Experts of a small language model.
Size: 13 layers, vocabulary 4096, 37M parameters.
Experts: 80 experts in each of 7 layers, 64 SwiGLU neurons an expert, 4 picks a token, a softmax router, 20 empty slots to pick, a shared expert of 256 neurons.
Below are experts of layer 6 (counted from 0) of a mixture-of-experts language model. Rows are named router (the router's row for the expert), gate (a neuron's input weights, with its number), up (a neuron's input weights, with its number), down (a neuron's output weights, with its number) and show model dimensions 0-255. Each number is 128 + 32 x the weight over its row's rms, rounded and kept within 0 to 255. Numbers have three digits each.
After each expert's rows: a language model's description of what the expert responds to; "raises" lists some tokens whose logits its average output raises strongly, later layers aside. This comes from a sample of Wikipedia text that the model never trained on.

# expert 23
router:145150120157103126044089079143119180135114121096135107082127142124128118128167157094163143105148177111128111052170159140129051126188151175102148126123102110147133089141064136124163170169115096164119093102102132160150178122085140177095178132176145123110131079156179094100144091155154147182104188123123102149109135117090064107129172127130128107120170143158160109099139127088057087136162099132119098093141092157137100133146155112144055088131120100163115138126144066122157137063160129083084137054161136112103188127070144178153155125153158180094123101107117157162136107122105118131174219123068097121128081100200101123129107088118082117094111119120164179131153116140149122146121134073172071142071122155079127156170098095122173177103176050143115119080143114082163126133154127
gate0:128110145145152125050116093137160134156098149154115091117136164084197154154129088126114120163115161077087141129119106116114139187105105100128173169077070218112156121145159130177087142157142144117111136092138106100137100116136112071080148148181129143100146049128158104146122147089126056163118137139199138118169075118150187096088127140133125086122145111168158132127107118150095085183079148111112116147159117140098117112139129150087117162168121147141152095157157063144143087052184149109090209163104096109099127134098103107150117121174104113138115126096098176133078122102143094158136128109112170125164038141129153111130100132140090022186177153133135071088185102139121167199135159038167122188123158192147117124131135165109143133163131147131104096151133160124110146091099117
up0:144144096148068084182082098059057130073120095134172182151064111118101149066082164115153107123137081173080177114179129125134148152163123134084128157175122177136126073163196131130118182170057096099109149110085099137129159207124131138108134088085077119139109179129111097149139155113204118136130153201086095098141112120144137155175143084107104115163155103104156139106151049116202123095087080126160100133113158061137143123102110129141107091123163182139107133131087147139139149169118130175149108083158120181109137091147168084109169138094100176131175112137165166140168124099082183134108081171141062084118179146110129102170117148128096148100138120129093187146119109116102128089127081151129149134139140166101117130135105060150096102093146164186131126142170118121149149153142140
down0:130119089150142117080105141078130138194131066059117139141097082099126147146104080111114140098167085091136151183080147160134151130105100088125088176153148115157183121151126135078144155094127111177134150130142160108195141157178168198133110103050083069092114187158173110168117154154135126099077120112165163129093105148067118173215176156118133114107125135139154125128149079140139128065112125120125145140130086162127169193157144162097173118088081113184142099074091118193133107113119136099160172063139098138128121169129097118075150078074137091080096156139155124136133160123134127067093126129158124096058111158096124082090113121118113133132151155160141188136116160139095143203130110153168139082079177161088112164139125152089103161142144177176143115140166099132089134102091077
It responds to: Biography infobox words (information, birth), table divider rows, and pieces of European, often German or Scandinavian, names such as Gr-en-oble.
raises: "istan", "iding", "ision"

# expert 47
router:113148092099098124092116113166079139141151121082085113073065082113164123144170134082119154088157144081102139089177163106176119153160122149118142128200146062157137134157120193141110139166091124164152165103085141136061143167082180182104184069188162161123146090161136108078157081179166126184077190130134127200107166138115101113129175163132132115071104174148160087080129136129105112128182155117100077099093092147160101164117165143105109120151122105131145121162093063164117151074168146121079135123171148140156179109068156159155184150142203130125156108151094171156114127118125108134171162128058148145140098122138152125127109085079138122087097127073161142136148125089157137191176114098124076134152083110132125136128120117133138148077175121142099051082111135157145141147114108
gate0:169110144127111122077101147148140108130077171065145117094167125080087100116171153137106175144111098096056135129135125138108105172144173139173148106160147112106101085094113101150090089137094162093137082105159118149113096127119102101195127128154107119158121093143146137123103130136082123079077180187126125189087124195175118113094102137119068126131099172090118172072181131098128091183126141115109107162080128153142161110086142129187097112150155148196118154068079122113179122188150165182123112140117172119197196096119091133142149186135058194133150132075093157115114113068093128147127097121148101161114155169078101201150092202132127122080152110189102144118132104108186137165128157095127149100137114141166156113142120113155126107115082160109166126113053167151152156074126161
up0:090139144073168156141123139155119102127087185133068179126125157113103141148147065121096154144138111115106110155119103099123202160121112145170145120114109143090122102051159163131071105114139098139111053182155174134090145113173163174176123133184084121115126126161112153128169175064179167104158172129170135107176112111198097112090122095158083081120099134094122172130080130180145138153146155148108130170125115133180197129166099127115127082130098058112121145140118116085143129167195165149120158152164170139094149103065091103113159162137123101143170133102136118069190138064075163150104104107133125188182153104097133158132106165080141155093061132108088058119158127127165169160119141109145146093159116137129104087127103111141116174080148158139164114134067177182158110126158066
down0:069104204094140178097130105165138110179164125171095109131155131091178142166113108147139149142107191093080149174063145090144127146097168119126118078159173112124133110121051139087121125141204136174129154139163112104175147129136112144104131110136144114130165131181123158094138188095056184156180133141090135111171167153145150136143164164120062128103172146140147130124152140143076138141128110070093106153138139151148169139117078186154143058120175159159126099082137165126129167181137136111057140128104109105095104113140135103151164168173149093100088119140144147136141144134105185107121164198161119104174080127099154099131189084135138168175136125101111117071100107174102171184151149049172105115094189144080143101119131073150111131169195085126119142129108125099184083179136144
It responds to: Leading digit 2 or 1 of years such as 2019 and 1997, plus name fragments like G-ay-e, May, New, Man.
raises: "000", "011", "010", "015", "014"

# expert 9
router:133115141168078076118165080133094163121045145083103127055096152131131104090148150105124154100162119040114148093109115146132109137150137155058133129151124123148167096176101151138146167138087113136097112113078102177104133156092150132113129042152162147138148106119137081075132118177151118166094147148139133133105156187092133080177159135150112137135146121075170056091147115063082066174153082080081113096122145102161117127119148127104081106153151084136159167143118064125135172106130157119119127138137097124123124118113173156145169136146201171159181074179044137189142075084084143130164166143095153126102087131177118120149123067140114065094105067084126115128156152105195131161144159114121086142083110123122157156179092128102160153084145135137092117070102131119156166165108142
gate10:103083168081194089144139081173140132127107138126100043127080135191093156063165066163131119106168125105090122117133127121107117168114124097113156065129082134123116159079113141071056142135150093121181147139161176167192135124142125095135200072174106130165155152131110111124114126109099154097146151143133125147118128112106139186172112138113071150140108156128136109163129145097125103120138071148141136087188094124094135107139106181146089158132147117138172164140142145130100152165142152063090103082173149115065105111102168094141111123132165114067073181046165164098117133161133156102053151103082105181083157111136106171168107133110187127112079088114123135148127137150103191108192148116097074137068155146143122144108059171141140107134100087115125166142178137083124117132187087
up10:120157119139124116087137147142123123100124121098135100156133159098194082114174116153137091120160096143176111119119135112121139159141089084203100123145154127112155137083096146159144092114192134150126137123091132179111140101092084087215155099108090138172141103140100132113093105100136166151084108136134142096122116102160176161125150185134037095152102153124159179155147203085145104125184163070117090084148118159152097154109157144090046119143154070079159112152139093104090179104104175116156034149058132159143137155170111161124068183130114104183117092130148133179070163118143139119148118097164120129146169168116159113128119139150172114114067117127154095093116165092116175128142095130078067167161137104120158142156173091130196106166131177094126113162112090155097212181131136
down10:118120137158131136102118119041073135114150146115160173122061084170117122131147104115155133129139096107139145131085134124094126107154110135134143158074149140126101151109127150115179070171106130146115192110035104081155158110125096143118093113170149118136149178100135095157095144120143128141123093129165114140083087134088118149139122145125142132174161154145152080127157179167162109100186147050130112225108102057067159114103146114134170166094173155131102138159117135149084207116117096167141223090105123110080098129143187099106133106120154136163118131139108120148106224156174116095108125150104157120096084104111212199114122159180154111160172160181135163201130141107150124164094122135084116147137185124128053138135153106095105138139131161093171131166140081077140119154074134
It responds to: Two- and three-digit number tokens, mostly in pipe-separated tables and statistics, also page counts and years, such as 39, 12, 86.
raises: "th", "–", " mm", "+", " kg"

# expert 39
router:105111096155106080117127121139098125136089107124092141071090109098131128070116170127177126148182166110133109119200108137140117191148133161109117131125083130103200135163136152152150121171118078151118110099099107146109142166098153139083158105233123108136120077159181136105187061137136089125059181131093123152068155136125077086138147106138144137080189144097153111126150086125090098158145102119078155108078103088168131154143082092122133093163107120149098112165128089120152197147143126124103159085134086085167124137077189189156147135149147140133173117155144147146156113061103119108169213152097124116107090163207162182085105105066133089081119119119114154129123151090104078178155190143139077158118071135098143108129093119130163177070111121138074140093120168103145114148139143
gate0:112139168119081144102137091141124127083125113119089129174128148111186156096146162144112164137134121164147102185123115110101135148135141134136174136117063126146190128108150126139144056163142105107142150107156162131115191147136105135140162215126103119062176157157166104172112091096160150115043085073084141090097121093133098130101109099111134179067145165133171136100113162147146146133089071196095144174128100125152124144157150081152132088111148133149131205092115096101189155096123144139111165150138154156153125080090122157088142179144070104106141156148154132093159124140129167165103094111105085128123141084209175121150146108115170147186100156147076088130157146114128069124078141124083175109154071150124137134067142112185157070187116056125125130104127178101205067154174099
up0:138206088140146183128174053106112108100146135119119133105163121086108112100113141102132196142113134105115107101108132132165131156154138087156161086085138192066097128188164139173107166203099091103092075108109139152106129116139105127104088204108155104117151144173120127103134115094112148080105110144124152110128133178145158110122083075115082110053103148107155132112139148134146145111122176165171150187155052158125158080094132069116153079146106129101102177180135170118118158122163159104094177106142191123072058064138152063156119102144095141125137100226144082096119123092138159108168084133081089148133103113188151150106040095133135126171125141162123101106159137094080118148099159117132115144112123149074118077134153130123102109079129098075120121124120151179158104174082133
down0:191182059121112077095134141089184144128104162113108097136113147150140103115110105093102093089156162142164154090114107167097117130126157120132194131182118090097157143124103093140096157074135152134120122132108188087143118082139145110117114172089157126174099143121134125144081110138188116133159160152162156105118105131111145118108122170061130155123152066109156130124146211211081088188094146146121074112127124117151149177122087100133134080114179088159097231089136145131154128105115114121106132112112082170128208170067157088102060111117145173135142156102111120128136193121143112099165173093197092146141176169123176138058119102115154130197137104138107124079170118138145099074102088145150131106104189150193107121114121118154117156191171140121083089104091108111088138120123171
It responds to: Opening pieces of longer words, such as dest, rem, ut, ev, appro, plus scattered digits and table pipes, often in taxonomy or list text.
raises: "ently", "road", "ences", "ument"

# expert 31
router:102149083121082086116143109145120155152082135115101146104081123090106133047128160110144165107134166086111118080166168121097114158156171150109110102155125136155160079162108145186124107130068088116137130104118124168120137113073176132075176097206128148120109088113167166112126074150185067113052181146159102144094137125125082088127209133136162109111134130099140075074173097109110065149174128100058123105087076126168095156136153096128121108138185069131122135153117130165138155131147173105149155114147108130155188123122179165153161154113142177129177106158103136155109110072118123148136185161072108144144106166175125173146090059058149115123115108134121112150123184101161082161095111113187086170036087141121113108165139102165184146128124076097126092101138140120146124131148159
gate0:112166070110163137129158076170132081151158189198113121172113121073066141104132126165108117108136090009105104075097148141143096190167143151113129132124112085117131121132157131147119074126169141103188163128107119169157090108170112181054144125125057099131066105143115187174125123148140200143097128108106121165154196157136093106115187102127092127113151091112158106082092131129093109190123163072129152160109063155106147156127173090132052140156133042093123073171132083128098147144100118135149137142083120172139135123132175107075180090149162097171141132149131172123151120136177166128107124143158107123121146096210124148132105089159102125145144137151111145157166199096122073144118099120142125147128067120129115155154159128145140127143077135125112117093106163094108149082106164
up0:110086150090085116132108090118185136150126102139156093079160120139139100090115113095117177119103131127078122174076150127138115153111136120132158080070128068125104079122112172222088124188110064172131100173098083115125107094113103125068114140171104159146103198185124109152056153074129130175114124104110091096099156103135039074063135058111133097139078117081114131121128087151148107173183107117113144182148091118137169127159120140110171156174107130101161108171117115141107107101173117119119117111106161155112190166186182103127139095134159098138179074154151160114135102080138124127132169136174151130148141124133119153096119089093169081097130115175069184135157092094136153123133163158123118139113124104091092152054116128187098120121084153166172088107138101186167136084165096
down0:121111098090152140136114148116157104141139199163111127136125152128125146150132084092095152147103147088119160082115061147226129143104127144101168133121175194140135125184129115127156172136101139178131154150105134118104163118161135091130111038105181072150164152120186246146131136109104177090073136143128106135128080130170096102204157065104153119130134181117055142111139142144121127142119138168149069126157094103143106147081107105092136104138167137127131146119150165168129196114058113096128115183121154164170076067170107138099126150141192136137126107106134154143161146113089079126118141148159152149120127069077160069152104128164123087059076057134139093117136109088094151114130127119126163150113172170155118151136082144089125133136066119121075131097080095185083094126086133
It responds to: Fragments after a lone initial consonant, like magna c-um laude and C-ab-rera, plus numeric cell separators in statistics tables.
raises: "ional", "inem", "rom"

# expert 42
router:142108113133098086102107068181146125163128095134085127102080102116129065109168154089122152101144111119101132089135190130170092168131141166072173161163069075164132098163082173129176147155092121154107120074104105167082137191087175144141158088150159158134124104123148078135177119155145121197078156189100121151060121154117113073181134179176107085138136180098186112111172112072103087180146094105123119096115094135146122128148160152119099122161109125145171108191085083145140140134161140122093176102168115145115143111110137119143173129114152139183123116104055152180105121109109105104151147130117113141152110132169164209089126098142124116132071138066185129144162177102196114163127135131117068123131113166103127126163067128112143112068190080142131143129089079105186136159089153
gate4:166137157145094143125158114179143104090132131125142132155147081187121075072109108120152135143085130128121136172213106140117155100119153203186096115098194097080124138134144147143144111095119102095141123108065041092124158147142112078160130115120108105095101103139127119170111097104162100031121186095185187138049111148152156056136116126110122099139097110102155117168164162154131153162212086088098119147145180164138141132150129163114098099101106131093128129187114114115159109091200133163201128092147159158115103166162139170126106156069136129154135106121102132103068173114163149168146143154124140098133106159154102144055149119114179157148119142138176120144156095134156097167150131190091171147143149059123087087104113156162179125118086145084158074173175110103124090127133153
up4:173136107100126131168124086147110148141134154161094143148161127165130133096164103103126096156139152156140159189255088109132092145169146119190169138117154152100127105126176141095101147125111098092179047110149064111141171151175055045123067176088122148119153194124113163149114087109147140121077118059194153126109133123128189098098155141172126142157103098122088084144162182139098129188191179095096156185125140102082126039149114109093136106121151122125150121129139072141109117131130135118167145175077142144111124157152105161132136126078166110116130140171172122108133171081176155195147106183131119141112136169162114087112167104117122189142114139194114124115144133097129095174103091160106120144112115098123078104125108103147111140125121165146166075101188144151102100085118094
down4:043145120086140166159145132137140112133214138116155124113134144106141072104102117123113157156123161173124147126112150185110126108149114125037123128108084108127158185130147110196090116124099126189106123116096124185204102106131140088177164149128161092094073127106096114186198082169113093124144148118201159133115102181113154103171098151153080046151149079105167113111099163082156126160081133116077192109116099151129175164093099119112086150127109205123126088139161163091169156138160103160139133098121163190072125103119062095147076084123131101150066089136162158104146109203145116131124152130132137134153106101108131094118144164174173117172113133129141139117127146096157135130094099133143116103191131105107150125190121173071149096134104089067085142176154096102142110114090112
It responds to: Periods closing a sentence, often merged with the word end, as in ing., es., )., ".; line breaks or a new sentence follow.
raises: "\n\n", " It was", " He", " She", " However", " After"